From a checkpoint of a small mixture-of-experts model trained on Wikipedia.
Experts: 96 experts in each of 15 layers, 96 GELU neurons an expert, 8 picks a token, a softmax router.
Below are experts of layer 9 (counted from 0) of a mixture-of-experts language model. Rows are named router (the router's row for the expert), up (a neuron's input weights, with its number), down (a neuron's output weights, with its number) and show model dimensions 0-255. Each number is 50 + 15 x the weight over its row's rms, rounded and kept within 0 to 99.
After each expert's rows: a language model's description of what the expert responds to. This comes from a sample of Wikipedia text that the model never trained on.

# expert 46
router:32 61 47 46 33 60 26 49 69 26 58 51 29 52 68 31 35 47 42 53 41 25 22 47 39 54 57 61 27 45 70 26 75 47 65 64 26 70 25 34 63 32 37 56 63 38 19 52 41 80 65 45 30 35 84 47 33 45 44 49 55 60 75 42 33 56 61 53 56 79 67 39 60 57 54 37 49 13 65 82 74 49 55 30 51 68 64 59 69 64 67 39 58 68 48 58 47 57 45 48 31 58 71 60 37 51 38 62 37 38 75 56 46 62 70 41 55 58 26 63 50 42 27 47 22 47 41 59 30 50 34 60 47 30 52 40 45 67 42 23 74 63 33 58 40 85 60 64 24 79 43 41 54 33 49 15 46 29 43 64 62 55 55 65 57 66 58 48 72 61 46 71 62 68 26 64 34 60 33 51 44 52 46 63 73 47 39 33 50 29 56 53 44 44 48 37 67 49 39 57 41 39 28 45 59 69 47 39 19 27 54 35 70 44 36 63 26 51 33 50 46 37 64 32 49 50 73 64 57 76 70 32 56 26 59 34 61 45 80 46 49 64 39 42 68 57 61 69 52 52 36 64 24 36 46 85
up1:31 52 69 85 54 33 30 45 62 28 68 60 32 63 37 66 27 49 60 38 42 81 62 45 48 55 38 56 60 57 50 55 30 68 57 62 58 32 70 64 70 21 49 32 65 52 61 64 48 48 40 56 31 54 64 83 54 20 43 34 56 53 48 73 62 59 66 49 21 48 54 31 56 70 31 35 41 57 72 83 56 38 76 75 56 35 73 40 66 51 63 61 53 64 64 25 59 61 35 42 41 49 50 45 33 17 40 76 51 51 56 49 70 45 26 54 52 56 55 55 48 46 49 31 51 21 28 58 50 44 17 80 42 66 56 66 72 33 45 41 32 35 21 35 35 69 66 72 65 33 44 53 59 56 89 41 28 42 43 45 63 44 32 58 46 31 55 55 48 47 63 51 71 48 49 47 47 66 44 40 16 59 45 22 62 70 25 38 56 40 36 55 56 64 26 37 48 44 51 80 40 23 57 37 61 68 74 50 89 50 47 50 61 50 58 63 32 38 54 37 33 48 59 30 39 27 54 55 45 47 19 64 33 59 69 62 43 45 72 57 42 51 45 17 48 57 33 35 45 56 32 40 74 47 47 65
down1:32 39 22 50 50 74 66 40 65 47 21 44 35 64 55 82 44 54 48 68 65 50 51 75 61 66 37 47 63 30 47 63 64 42 52 48 53 91 56 45 54 70 75 58 50 40 52 77 63 46 81 44 06 85 46 42 46 46 45 63 45 61 56 59 51 67 41 59 27 50 50 57 22 45 47 56 44 65 62 29 55 36 36 43 75 37 40 53 35 61 36 45 48 53 71 21 75 62 27 64 58 17 40 70 67 64 20 57 82 35 41 13 47 45 49 56 40 29 49 53 48 52 54 33 18 50 55 37 55 38 48 73 62 48 63 51 30 46 30 41 68 65 37 56 49 61 32 23 67 46 84 87 72 45 56 22 47 78 67 38 18 46 61 67 47 46 23 46 44 45 61 29 44 56 79 50 43 41 38 46 46 46 72 56 54 34 57 21 76 43 15 33 51 52 72 34 47 41 54 76 51 45 48 44 67 41 59 45 50 45 69 51 46 44 50 50 56 51 19 53 48 62 24 47 83 40 56 40 25 53 71 43 52 49 38 47 34 52 54 51 52 63 39 47 63 43 50 64 39 45 41 56 66 52 39 67
Description: Pinyin and other romanized Asian name pieces and CJK character bytes, such as Xiu-ying, Qing, Hanyu Pinyin, Hong.

# expert 22
router:56 40 32 59 41 56 27 47 47 45 61 59 80 70 49 49 40 54 47 23 50 40 20 27 40 42 40 30 24 64 56 69 56 31 50 54 46 22 51 65 53 34 64 78 57 47 53 43 40 46 42 34 57 48 64 23 59 63 69 57 17 38 86 30 45 36 67 59 61 66 79 45 52 24 66 54 48 34 58 59 76 68 51 69 49 37 40 54 60 56 59 41 60 57 69 46 48 48 53 49 24 73 40 11 49 45 76 44 31 35 63 49 61 56 40 48 35 47 65 60 41 64 59 74 72 45 52 61 39 73 54 51 10 30 14 76 44 32 61 38 24 62 25 60 47 17 66 49 72 21 39 62 56 83 44 28 38 43 55 41 36 46 70 34 63 69 55 46 54 58 43 57 50 34 33 65 29 46 74 48 50 45 58 35 53 41 59 31 53 74 58 62 84 58 32 51 29 68 63 83 55 32 75 59 51 49 55 57 50 43 67 62 42 61 52 36 58 69 72 38 49 72 51 24 57 25 54 49 50 35 37 44 37 74 48 36 41 41 49 48 47 37 68 53 26 80 45 43 73 35 55 71 39 34 55 49
up1:43 39 79 74 58 40 26 73 57 35 41 62 39 69 32 37 48 51 57 19 39 91 32 43 64 38 55 48 37 71 43 74 61 36 18 62 51 40 71 45 42 36 55 22 77 52 68 53 62 48 78 62 67 55 38 40 26 60 63 51 49 39 31 44 58 35 52 68 85 39 55 57 47 54 49 33 61 59 24 56 41 50 49 75 35 57 78 67 20 36 56 48 62 46 43 39 61 58 52 37 57 63 67 57 68 61 38 44 41 85 33 26 69 53 60 57 53 53 65 67 52 56 57 53 51 48 47 25 68 70 23 60 44 54 41 39 41 64 43 26 27 82 51 22 56 56 44 67 70 58 59 59 15 52 42 35 40 55 51 40 45 82 57 19 63 22 45 54 65 31 28 35 15 37 64 88 59 81 64 48 75 44 48 68 60 60 55 52 49 50 50 61 39 71 47 26 22 41 40 53 54 46 50 42 43 50 54 56 48 51 72 47 42 34 56 33 54 24 32 52 22 39 44 71 62 33 40 55 60 50 42 67 23 63 63 59 49 42 54 48 65 35 64 48 29 67 33 62 31 35 63 48 49 70 51 44
down1:61 16 30 49 48 27 42 67 69 37 60 59 37 69 71 49 61 51 54 44 41 67 50 39 29 64 32 59 20 09 26 75 52 32 33 41 69 43 61 39 63 10 36 46 52 39 41 42 56 47 53 83 38 34 50 35 58 64 71 13 63 33 54 64 42 21 64 39 48 38 69 23 69 63 62 41 54 57 35 49 51 49 44 81 43 59 64 79 58 61 52 50 83 54 45 45 54 52 46 26 51 55 38 53 69 31 58 31 37 47 51 66 41 55 50 68 47 69 54 36 63 28 71 68 34 61 51 63 56 52 46 60 25 68 62 27 33 39 63 36 41 63 20 62 44 39 41 53 53 68 42 85 64 58 07 40 57 57 56 57 48 64 58 54 54 43 49 59 28 38 47 43 52 44 63 65 38 58 72 58 66 61 39 74 50 39 43 48 33 42 59 21 68 69 71 52 49 41 52 66 58 49 27 41 50 54 60 48 52 57 60 54 33 46 48 48 65 41 50 23 13 53 51 44 50 46 16 64 41 49 68 62 38 46 76 80 26 41 68 33 58 26 55 75 33 50 52 57 22 39 29 54 64 78 51 71
Description: Capitalized opening pieces of British place names, titles and surnames, such as Bur(ghley), H(ertfordshire), Sir, Lord, Rev.

# expert 28
router:45 62 67 44 45 34 09 72 57 52 43 46 48 69 48 43 37 53 49 61 53 49 30 28 36 53 33 54 48 48 47 58 60 71 84 49 45 31 58 30 77 56 31 19 73 55 58 50 32 48 41 53 71 75 67 48 74 55 52 49 58 16 76 62 36 39 63 67 51 57 63 34 30 44 59 44 77 70 61 60 61 58 26 61 43 49 55 22 43 46 77 66 69 30 64 43 59 43 39 43 36 55 54 64 38 76 31 73 41 65 36 55 58 33 36 43 59 30 83 64 48 46 71 66 44 65 47 37 31 45 58 19 30 31 44 78 48 38 26 16 50 48 45 62 57 22 62 46 52 18 70 48 57 72 60 44 55 56 52 59 69 48 41 54 70 75 63 45 52 63 43 49 44 44 50 39 16 28 52 80 45 83 39 18 58 54 21 36 22 38 61 23 51 45 59 47 61 24 49 63 45 53 39 45 35 36 53 56 82 57 75 41 36 47 45 29 64 50 33 48 45 52 37 64 62 53 42 42 50 41 52 64 48 47 56 52 47 92 52 66 26 28 69 52 32 57 69 54 62 39 46 68 44 44 30 52
up0:65 60 60 63 64 31 57 58 43 43 78 39 28 46 63 53 52 47 33 48 41 38 73 61 29 38 46 32 64 56 56 42 65 79 78 58 43 63 58 41 39 82 52 53 50 74 35 44 49 38 64 51 49 60 36 47 55 48 58 31 71 55 48 33 68 44 29 22 55 40 51 51 42 48 54 47 37 58 51 74 70 56 49 13 51 54 57 60 52 45 56 30 46 43 53 41 71 74 73 41 41 74 36 48 27 37 44 44 53 75 68 75 55 42 19 31 79 81 55 66 67 43 67 50 64 57 44 47 38 57 34 30 62 53 32 51 62 36 64 40 25 41 56 48 41 55 53 56 61 38 47 37 76 64 82 49 45 45 37 71 62 47 43 38 75 58 34 56 42 54 16 44 36 50 66 34 52 49 49 72 70 48 44 37 70 70 45 55 43 84 44 59 37 68 37 55 74 67 70 29 21 30 56 62 41 57 68 43 46 60 72 28 38 49 02 21 67 23 52 60 38 31 22 56 68 51 42 50 25 31 19 32 56 27 58 68 38 77 43 67 39 53 41 58 59 48 34 52 46 36 82 22 39 52 44 32
down0:48 48 75 49 46 56 50 41 41 30 63 52 38 52 40 57 26 62 44 48 65 58 70 61 26 60 30 55 45 20 37 83 30 53 48 49 54 82 57 64 48 34 71 51 40 52 43 72 37 40 31 49 30 58 25 51 65 52 50 46 53 59 53 93 50 65 31 45 66 50 31 47 40 43 62 40 37 76 65 45 54 64 51 44 40 53 57 25 58 46 38 40 78 64 48 61 36 62 41 47 60 66 42 56 23 24 32 41 75 17 49 38 60 15 39 43 53 69 63 41 36 57 45 36 26 51 42 22 65 55 56 45 57 43 15 61 00 58 56 52 29 54 26 61 68 47 73 32 56 48 49 62 72 67 45 68 70 45 40 63 41 76 69 72 59 51 33 59 46 62 58 46 55 49 49 59 41 52 42 68 48 65 58 56 62 53 57 52 64 40 39 53 45 73 47 55 14 56 43 46 33 58 78 41 42 46 67 72 49 59 42 70 40 44 33 42 19 87 33 44 55 67 53 51 40 75 44 52 37 47 30 32 42 58 46 64 43 50 41 39 73 61 36 39 61 63 48 79 74 46 55 18 39 56 64 52
Description: Later pieces of proper names in tables, lists and sports entries, such as Sidd-e-ley, -ford, -wood, -bury, Ha-as.

# expert 7
router:26 48 26 71 55 71 44 58 44 47 76 57 37 62 45 52 28 42 38 33 80 81 61 46 50 29 46 72 12 37 35 68 45 43 66 38 52 28 41 44 60 49 50 69 37 57 36 50 43 36 21 48 73 42 56 45 48 71 62 53 27 32 37 47 50 58 25 34 66 18 40 71 79 58 55 72 42 68 50 58 53 48 66 22 38 52 45 64 33 63 72 40 33 45 13 31 50 50 52 46 42 55 37 63 56 61 65 60 40 26 54 42 72 37 82 46 54 40 28 64 60 22 52 29 53 55 60 53 66 54 48 75 58 36 47 37 71 59 90 61 43 43 64 24 52 34 48 47 66 62 62 59 59 68 46 32 55 59 44 64 32 69 42 45 30 39 53 71 44 33 45 38 60 37 61 43 78 59 33 17 54 40 29 27 40 55 78 64 34 41 74 58 58 41 41 40 33 53 56 70 61 39 59 45 40 48 10 56 62 66 70 23 34 42 59 41 58 73 57 61 80 44 69 36 35 44 53 52 34 30 33 54 37 62 68 67 53 38 64 60 64 64 79 65 81 54 28 53 39 58 39 48 53 46 61 41
up0:67 18 51 52 49 55 60 64 40 36 46 22 34 53 46 54 40 58 49 31 42 64 74 36 68 55 44 54 51 45 55 45 51 38 40 42 50 57 33 56 33 36 31 44 40 39 51 14 49 58 80 32 50 77 58 45 44 80 59 64 58 65 75 78 21 44 58 41 44 45 48 27 67 62 71 79 39 66 70 16 29 53 52 26 38 60 35 45 46 54 38 24 28 38 73 45 49 53 34 39 28 67 57 67 78 43 33 30 68 67 65 35 51 49 48 46 53 47 38 46 43 75 39 41 69 59 52 72 71 55 43 70 40 48 31 40 55 74 49 32 49 47 63 44 53 56 66 71 42 47 83 43 55 63 53 22 24 42 49 73 70 27 41 55 49 65 88 42 42 45 50 82 59 42 48 41 23 60 32 37 48 12 58 51 68 59 50 56 64 90 29 64 33 68 70 57 66 37 43 79 58 43 33 43 43 67 39 65 60 38 50 58 24 26 52 29 60 64 54 59 57 36 54 58 40 59 70 31 63 64 25 65 10 53 24 56 43 51 58 57 45 54 61 40 61 46 56 54 45 50 30 67 48 63 57 25
down0:48 54 20 82 30 85 33 43 69 38 55 54 61 42 10 39 40 37 44 54 37 49 57 56 58 57 46 59 38 67 67 52 68 58 53 38 40 70 33 48 44 52 60 40 46 90 49 56 72 11 56 57 52 62 33 42 46 29 41 53 38 54 61 43 62 50 61 37 57 66 38 67 42 52 30 53 60 68 24 39 48 55 45 47 45 11 60 67 38 38 31 31 40 30 71 62 46 58 43 38 27 43 30 73 54 40 50 64 48 67 22 88 48 79 72 38 58 46 41 52 48 27 66 74 67 51 37 53 68 51 56 30 59 38 83 51 62 26 47 32 56 51 46 40 39 54 31 49 25 48 51 45 59 59 18 21 50 28 26 82 56 45 51 61 69 39 44 53 48 75 51 35 33 54 63 37 41 43 51 33 57 72 46 58 39 70 58 63 48 41 22 42 40 40 66 65 44 51 75 45 54 47 40 42 46 48 41 49 37 73 31 36 67 64 38 41 68 61 45 48 44 69 69 39 49 57 57 65 27 38 77 84 92 34 59 26 57 48 56 18 65 55 68 64 63 65 52 68 55 50 26 57 54 67 66 55
Description: Past-tense verbs and the following word after was/he in biographies and listings, such as listed, described by, became, wrote, According to.

# expert 13
router:30 25 51 63 61 54 45 61 47 69 75 61 46 71 33 66 55 46 68 60 39 50 36 64 51 39 15 56 43 52 41 55 47 24 26 54 59 48 17 90 25 33 64 41 47 33 42 54 39 51 56 22 70 56 44 30 70 55 88 42 53 70 72 42 62 45 26 46 39 53 57 47 18 49 56 46 41 68 57 27 42 42 56 38 56 67 61 50 47 45 52 87 47 36 79 50 46 28 46 59 57 62 60 52 50 62 45 52 64 30 52 49 41 92 52 63 42 31 56 50 45 42 29 59 77 52 32 59 28 67 32 67 47 53 61 40 46 44 66 22 47 76 55 37 47 39 63 50 53 26 49 93 38 48 42 40 59 37 50 50 49 59 87 39 51 21 76 56 61 58 30 52 53 62 45 22 39 67 60 44 59 45 64 23 67 25 54 73 54 42 59 44 70 46 29 47 52 49 27 27 46 58 35 42 48 50 67 85 28 37 75 48 46 71 31 48 16 54 39 49 71 33 65 50 52 41 60 31 90 60 40 52 51 44 27 46 51 49 73 53 46 54 50 78 37 71 54 66 69 43 37 39 55 51 33 50
up0:53 47 56 67 45 67 59 62 62 45 73 60 37 54 52 64 64 67 35 49 52 79 67 37 69 46 71 75 47 40 22 56 40 52 45 41 51 42 45 55 40 55 33 65 39 49 51 36 16 45 69 58 49 48 72 42 52 29 64 40 41 41 44 71 50 48 51 52 51 36 62 63 56 48 62 47 48 59 46 49 67 29 36 47 44 47 18 33 56 56 44 52 38 64 49 43 48 57 55 55 52 46 51 52 67 42 14 72 75 40 26 56 52 61 68 73 48 47 34 58 31 64 56 37 24 17 50 49 64 44 48 58 41 46 04 42 48 49 57 10 85 20 77 21 46 58 30 42 49 62 37 39 67 64 62 47 26 60 25 80 53 27 61 71 40 50 46 42 57 63 35 32 67 34 40 49 66 65 68 22 73 71 30 48 31 21 31 43 64 74 47 53 51 39 39 52 43 41 60 40 65 59 24 63 60 44 50 41 53 22 42 42 27 40 52 42 50 62 87 66 60 70 37 56 46 49 60 72 56 88 67 66 28 80 64 57 37 25 61 31 35 43 31 62 35 77 54 73 88 49 56 56 55 44 45 51
down0:71 59 30 53 29 53 58 59 77 55 69 48 66 59 54 18 57 23 63 39 66 59 75 55 25 71 35 50 52 47 56 45 74 40 53 36 54 58 39 62 49 27 43 60 29 62 37 37 46 45 69 62 60 48 30 50 33 59 57 99 59 80 37 61 38 63 61 46 66 73 26 73 53 72 70 46 67 32 57 52 57 59 50 53 69 49 28 22 74 43 12 46 50 63 34 54 40 55 41 61 60 65 39 63 64 85 38 52 40 58 42 54 53 51 64 75 64 73 41 43 36 81 43 46 53 23 49 59 65 56 60 53 25 59 48 40 05 49 35 43 21 40 41 55 33 65 79 61 64 47 27 65 38 64 77 60 70 75 37 52 63 20 56 47 47 53 32 59 48 45 41 36 65 16 19 74 32 22 64 31 69 57 52 42 22 11 40 56 41 46 65 54 43 61 36 74 39 35 49 48 62 52 42 49 62 61 42 43 36 29 31 52 49 44 60 48 33 55 46 50 55 39 37 53 50 46 69 37 38 67 42 45 49 67 55 70 23 46 41 54 43 47 34 49 23 55 67 55 33 39 58 49 46 58 37 47
Description: Capital-letter starts and word pieces in history, religion and medieval topics, such as Greek, Gothic, ecclesiastical, Roman, St., God.

# expert 4
router:34 46 43 82 54 43 48 47 49 53 48 69 37 44 39 47 56 55 31 32 54 40 68 54 22 32 48 16 72 45 66 58 34 55 71 47 55 41 70 35 74 51 59 59 46 71 43 54 68 13 37 67 26 56 55 25 60 57 50 81 48 27 17 68 49 66 71 29 56 41 67 62 67 43 39 62 50 55 42 66 42 38 52 08 36 48 52 74 30 41 66 34 44 32 60 34 31 54 50 57 18 41 39 41 43 50 48 39 34 64 58 41 74 43 63 38 62 39 29 76 50 64 28 69 51 38 47 59 68 58 48 47 61 41 46 46 48 52 53 58 43 56 41 52 36 35 29 42 52 51 66 33 83 36 49 50 25 60 65 25 26 53 42 43 23 64 25 68 41 32 76 59 58 48 42 77 86 31 25 63 60 62 50 49 57 62 50 48 38 47 39 23 53 60 44 56 29 55 57 65 64 37 52 55 55 51 67 61 70 42 37 70 48 57 57 26 84 67 27 56 57 26 71 49 99 50 51 67 37 51 31 57 59 51 74 58 53 75 39 78 51 58 42 48 63 43 70 57 53 52 75 58 18 39 56 50
up1:46 42 68 27 51 62 17 48 27 61 58 54 51 53 37 39 60 53 43 51 71 38 46 38 54 87 51 57 77 51 42 59 29 42 41 40 74 19 47 34 67 48 54 75 41 63 70 68 45 26 54 39 60 43 76 41 40 66 45 74 59 61 51 64 56 60 43 63 83 48 42 65 56 72 39 49 37 59 44 65 41 13 52 64 16 39 40 59 45 58 56 49 47 22 43 58 69 49 65 43 02 30 65 20 59 48 57 51 53 41 86 61 61 53 51 55 58 45 58 53 29 47 34 35 88 42 25 39 29 65 52 33 56 64 50 59 37 59 30 50 53 58 44 36 56 72 33 39 44 25 41 42 54 53 61 24 33 35 45 28 74 59 50 37 55 66 38 57 42 42 48 89 61 31 67 47 45 51 48 23 47 40 25 30 47 58 73 36 52 66 32 45 55 63 61 56 35 44 72 54 67 53 47 21 51 63 35 63 43 35 42 41 45 77 69 52 58 65 49 61 61 45 62 48 53 44 40 73 49 58 58 70 17 15 63 58 39 66 46 39 17 33 40 60 61 64 36 85 56 46 55 71 43 43 85 36
down1:59 52 58 47 66 46 65 25 47 45 32 38 50 58 76 40 62 38 54 50 64 76 63 99 34 40 38 23 43 59 15 42 48 44 26 46 25 59 43 46 62 42 48 25 41 37 30 53 54 45 00 39 18 54 36 52 22 27 51 55 33 50 60 51 47 56 41 51 57 57 33 42 36 09 64 34 49 59 26 44 83 69 51 44 58 67 70 57 36 66 80 41 82 43 47 50 58 88 54 46 31 44 41 45 25 28 49 64 47 60 70 68 37 48 37 55 49 64 43 58 51 59 51 68 31 38 52 63 61 44 27 30 22 48 70 39 32 46 40 39 56 57 70 55 47 65 28 39 40 55 40 57 48 63 46 45 48 45 44 73 70 33 76 99 42 64 60 57 60 39 65 63 39 18 51 43 59 53 42 71 37 36 69 24 82 29 43 58 32 63 43 21 58 52 53 37 38 62 44 55 40 38 49 60 50 55 67 56 67 59 59 75 66 66 54 39 48 59 63 41 52 64 51 45 45 45 71 53 52 43 42 34 47 31 68 49 57 50 61 78 55 46 66 68 32 34 72 64 60 61 74 58 56 34 46 53
Description: Verbs, auxiliaries and pronouns in biographical or plot narration, such as had, would, began, him, and order after in.

# expert 63
router:31 48 49 58 57 22 56 44 42 33 70 64 58 41 32 51 59 74 55 64 50 68 18 77 54 80 39 50 34 41 45 62 51 35 51 48 46 63 27 55 66 64 32 52 62 35 61 47 40 56 48 54 79 28 61 43 54 88 85 68 69 33 54 36 52 59 65 76 42 29 72 67 30 64 56 46 65 50 53 66 55 33 49 15 56 59 50 47 28 31 67 70 70 37 43 55 47 75 39 63 30 65 42 61 57 72 11 13 61 50 77 53 70 67 35 29 57 52 56 52 62 45 73 60 55 31 34 75 54 32 48 40 63 39 51 30 46 65 45 47 62 56 72 53 55 50 61 42 59 31 54 49 29 76 28 70 55 19 53 50 50 56 32 24 60 79 62 59 62 40 36 50 67 43 58 58 35 37 53 63 45 55 65 31 39 40 52 46 37 43 46 51 30 54 31 51 44 71 22 51 39 41 63 29 65 58 44 49 57 59 56 60 69 29 51 05 73 18 61 20 36 67 65 42 38 63 50 36 46 39 27 59 30 50 49 35 48 66 44 44 45 28 59 28 49 65 69 62 71 77 36 58 50 54 36 48
up0:86 51 44 57 62 53 29 70 27 79 56 32 57 54 50 41 60 42 60 93 44 60 41 56 28 48 38 65 67 40 49 54 50 40 67 31 42 30 71 72 62 40 29 17 55 62 32 54 47 59 52 62 42 48 52 55 48 40 50 43 43 44 34 26 52 56 70 54 54 44 42 59 49 77 67 47 64 42 85 67 43 35 42 32 38 46 37 75 40 57 55 67 69 43 42 37 65 41 56 65 23 58 43 56 78 59 32 74 51 62 73 43 46 44 58 31 55 32 50 45 89 31 31 38 47 43 41 46 64 50 46 55 79 81 19 64 46 34 45 70 68 66 46 46 44 56 57 69 43 53 51 55 34 46 35 92 36 52 52 41 28 32 58 88 43 67 66 54 54 41 69 38 36 37 38 42 18 45 64 92 14 21 48 56 51 38 42 59 49 56 15 54 71 48 40 29 89 49 54 45 61 36 42 66 66 26 57 40 37 43 42 50 72 44 28 62 34 60 38 69 38 36 40 53 21 35 47 37 49 52 36 59 49 26 44 40 49 39 45 59 45 62 41 72 35 59 57 44 49 56 67 27 54 62 69 46
down0:78 29 61 64 73 30 00 27 50 53 55 44 47 49 69 28 40 50 50 72 48 73 48 36 45 65 38 37 57 51 47 41 62 55 44 44 31 46 95 43 36 39 61 61 52 36 61 54 30 44 47 53 43 48 42 54 50 48 75 24 45 34 34 39 71 55 66 60 69 28 42 60 39 52 34 54 69 48 06 81 42 46 29 24 54 59 51 43 72 50 68 43 58 75 53 20 40 39 57 32 59 33 70 42 52 50 54 75 22 52 52 70 61 57 65 43 71 45 37 48 63 34 59 27 53 53 47 63 54 31 57 44 51 42 37 40 62 20 47 63 57 42 63 71 66 41 42 63 51 66 58 31 45 55 79 59 71 61 73 51 48 51 74 71 48 36 32 07 18 46 47 62 62 53 41 32 26 32 69 64 39 79 60 67 19 58 43 42 25 49 47 73 34 49 67 41 62 76 46 53 50 55 82 51 50 66 30 51 58 40 32 57 42 57 44 28 35 46 48 50 22 61 58 33 39 57 40 52 49 35 75 78 48 51 59 48 67 76 43 52 43 28 47 35 54 68 28 58 51 68 66 47 46 40 65 65
Description: Periods after initials and abbreviations, such as George W. Bush or U.S., plus foreign-name word pieces like Kh, ić, and digits in tables.

# expert 30
router:37 85 30 50 48 56 85 72 20 59 34 48 20 36 35 63 98 43 57 30 28 40 33 29 51 72 84 21 17 44 40 67 26 42 53 45 50 60 24 34 39 68 47 52 14 52 48 61 55 65 55 31 37 65 69 74 52 38 44 43 71 51 53 47 49 47 38 48 74 34 36 51 66 37 43 57 34 52 50 40 39 24 35 37 55 41 42 43 30 42 60 26 43 52 48 68 28 69 41 50 41 45 57 60 44 35 76 89 50 52 35 51 36 26 59 53 74 60 34 28 53 31 59 31 41 66 64 53 51 49 59 56 69 52 64 65 66 41 71 30 42 40 66 31 77 65 55 25 58 61 50 57 74 52 51 48 49 46 42 45 34 55 34 48 39 55 26 38 74 53 57 33 58 51 48 83 42 68 22 48 34 58 48 50 42 64 44 52 44 57 29 40 79 39 58 56 37 62 78 67 51 43 57 49 58 55 55 44 46 63 20 55 74 48 46 59 58 46 63 57 32 60 48 62 15 55 63 38 47 52 49 46 60 48 42 77 43 17 45 46 16 54 51 56 59 55 59 43 52 44 74 39 22 70 72 47
up1:70 45 81 74 43 43 55 56 60 58 62 16 38 31 60 41 58 53 16 71 58 55 84 67 41 51 40 51 51 57 46 36 26 76 52 31 53 25 52 41 49 67 52 59 54 68 49 32 38 56 98 64 65 58 50 43 57 44 49 54 46 66 37 76 59 58 47 56 23 49 55 35 39 41 55 68 65 64 38 55 41 26 49 43 25 54 67 57 55 44 61 61 57 27 41 50 70 62 56 49 41 55 66 35 65 64 61 43 32 30 13 45 51 18 36 52 71 66 44 44 47 67 64 47 47 79 48 33 30 45 59 45 66 53 56 59 78 36 49 36 32 78 46 53 55 55 35 44 69 47 47 67 45 47 46 53 52 27 53 68 45 65 43 16 46 55 68 41 39 35 72 67 54 33 36 35 13 56 41 24 53 31 73 56 33 50 59 43 30 42 76 59 51 58 49 84 55 27 52 63 37 41 60 45 44 44 62 55 69 42 40 25 63 68 51 77 34 64 50 30 50 16 53 39 37 20 68 40 31 34 50 69 78 56 53 80 24 56 39 44 37 33 61 65 73 52 34 51 34 53 32 38 88 57 56 53
down1:38 48 36 53 31 46 28 56 55 79 56 58 38 42 84 39 37 68 67 77 50 57 31 38 42 41 72 95 50 35 18 95 62 46 44 51 67 25 48 19 41 45 44 34 39 57 59 68 36 55 81 49 74 44 51 40 51 40 54 47 68 02 62 53 66 59 46 60 23 59 73 37 48 53 39 47 57 43 43 51 51 52 90 44 48 64 36 51 18 69 48 68 31 54 55 57 64 46 38 34 62 43 51 42 64 70 52 44 55 69 54 64 48 32 46 43 29 45 73 75 66 57 39 22 41 44 53 49 55 59 43 46 23 49 64 33 54 54 30 37 63 38 63 49 42 50 45 68 17 37 52 58 46 49 77 67 23 44 48 60 61 32 51 56 64 45 51 45 65 58 67 60 13 51 56 23 55 63 60 83 41 42 44 60 52 34 49 42 73 59 28 39 53 61 50 53 26 32 69 22 68 69 49 30 63 43 46 06 40 64 51 54 37 48 51 40 41 66 41 35 52 74 48 63 73 46 36 30 42 59 67 64 28 54 68 55 16 64 55 35 55 39 52 46 56 31 54 44 55 54 36 69 66 64 45 50
Description: Plural endings and nouns about people and places in census or geography text, e.g. housing units, households, population, city.

# expert 11
router:34 30 46 88 60 71 67 47 41 49 42 41 28 59 46 43 52 46 20 49 62 59 87 47 40 42 65 53 66 44 52 42 45 56 56 60 64 51 83 24 43 52 63 40 41 42 50 51 58 67 38 35 12 59 70 51 48 53 33 57 28 49 33 43 51 65 40 32 49 50 62 83 71 73 32 63 35 81 14 65 52 40 76 53 31 49 58 43 34 54 51 43 53 23 29 54 58 65 71 54 53 26 40 67 37 40 49 84 44 27 61 23 73 49 78 43 84 68 39 52 45 50 35 54 51 40 55 79 59 41 43 32 76 50 63 40 59 58 42 53 47 34 62 46 52 38 24 77 65 71 45 20 77 56 53 41 31 53 41 50 41 50 64 45 39 48 31 44 20 48 55 51 25 28 51 67 71 45 31 44 38 50 41 52 51 73 40 58 38 43 51 37 57 40 56 62 30 76 30 75 55 69 60 46 38 48 55 78 61 67 49 70 48 61 83 31 70 49 45 49 60 66 68 57 68 54 48 61 37 34 35 52 26 41 54 73 32 45 20 60 39 50 36 51 51 39 39 30 27 30 61 22 58 44 64 38
up1:55 27 40 57 47 58 31 26 45 50 43 49 45 37 62 48 39 29 58 38 36 51 57 57 53 48 48 70 78 66 48 18 35 57 47 40 68 27 52 75 47 16 43 54 43 33 42 63 35 60 65 58 35 55 33 83 23 68 47 15 65 42 85 31 72 18 17 47 58 56 64 77 51 50 75 61 41 49 69 56 44 75 58 75 44 42 48 39 18 48 32 52 32 45 38 33 49 32 32 78 61 49 49 56 58 40 55 50 52 45 48 46 49 35 63 35 40 77 65 62 45 53 57 39 44 54 65 65 53 48 60 60 45 56 58 35 68 42 79 73 51 49 55 22 45 68 60 49 65 56 64 40 42 55 58 65 26 42 39 75 68 55 44 68 69 26 17 58 56 81 34 40 50 57 35 25 68 57 62 33 57 40 51 61 21 33 72 31 41 50 01 33 56 63 67 50 47 72 59 57 43 68 66 42 52 29 42 59 37 38 75 39 51 50 51 73 64 45 32 59 58 41 47 37 70 33 36 36 32 47 60 32 40 66 40 54 50 37 52 59 50 44 53 50 50 37 70 51 36 45 79 67 82 44 36 85
down1:18 19 52 62 66 58 39 55 26 85 32 55 28 37 34 68 46 59 43 48 37 43 26 55 71 64 49 54 64 07 49 59 52 49 33 70 68 37 58 27 59 65 26 57 51 43 66 89 72 41 67 53 56 31 46 26 41 38 23 34 30 44 35 50 81 30 55 24 47 53 40 45 49 58 43 52 42 61 46 48 30 44 63 62 55 49 62 58 59 34 47 55 42 64 51 42 76 52 50 63 51 52 41 53 53 62 57 52 65 77 53 65 57 61 73 43 41 58 47 31 55 50 52 31 77 39 52 63 48 35 50 26 31 47 44 47 60 51 44 24 39 45 59 48 40 46 48 56 50 61 52 66 21 45 55 29 74 52 65 70 15 69 57 66 49 83 52 57 56 62 25 40 16 65 33 69 56 41 73 61 57 46 37 39 44 41 63 46 60 62 54 47 32 43 44 38 23 51 26 51 51 58 68 61 54 50 46 77 31 82 63 60 18 41 33 62 63 46 35 44 49 64 66 29 56 61 56 96 29 51 52 49 42 49 45 66 53 58 18 70 60 32 30 53 62 35 43 36 25 29 55 86 67 82 45 61
Description: Main and auxiliary verbs right after a subject or did/will, such as had, has, would, not, took, became, may, in narrative and sports text.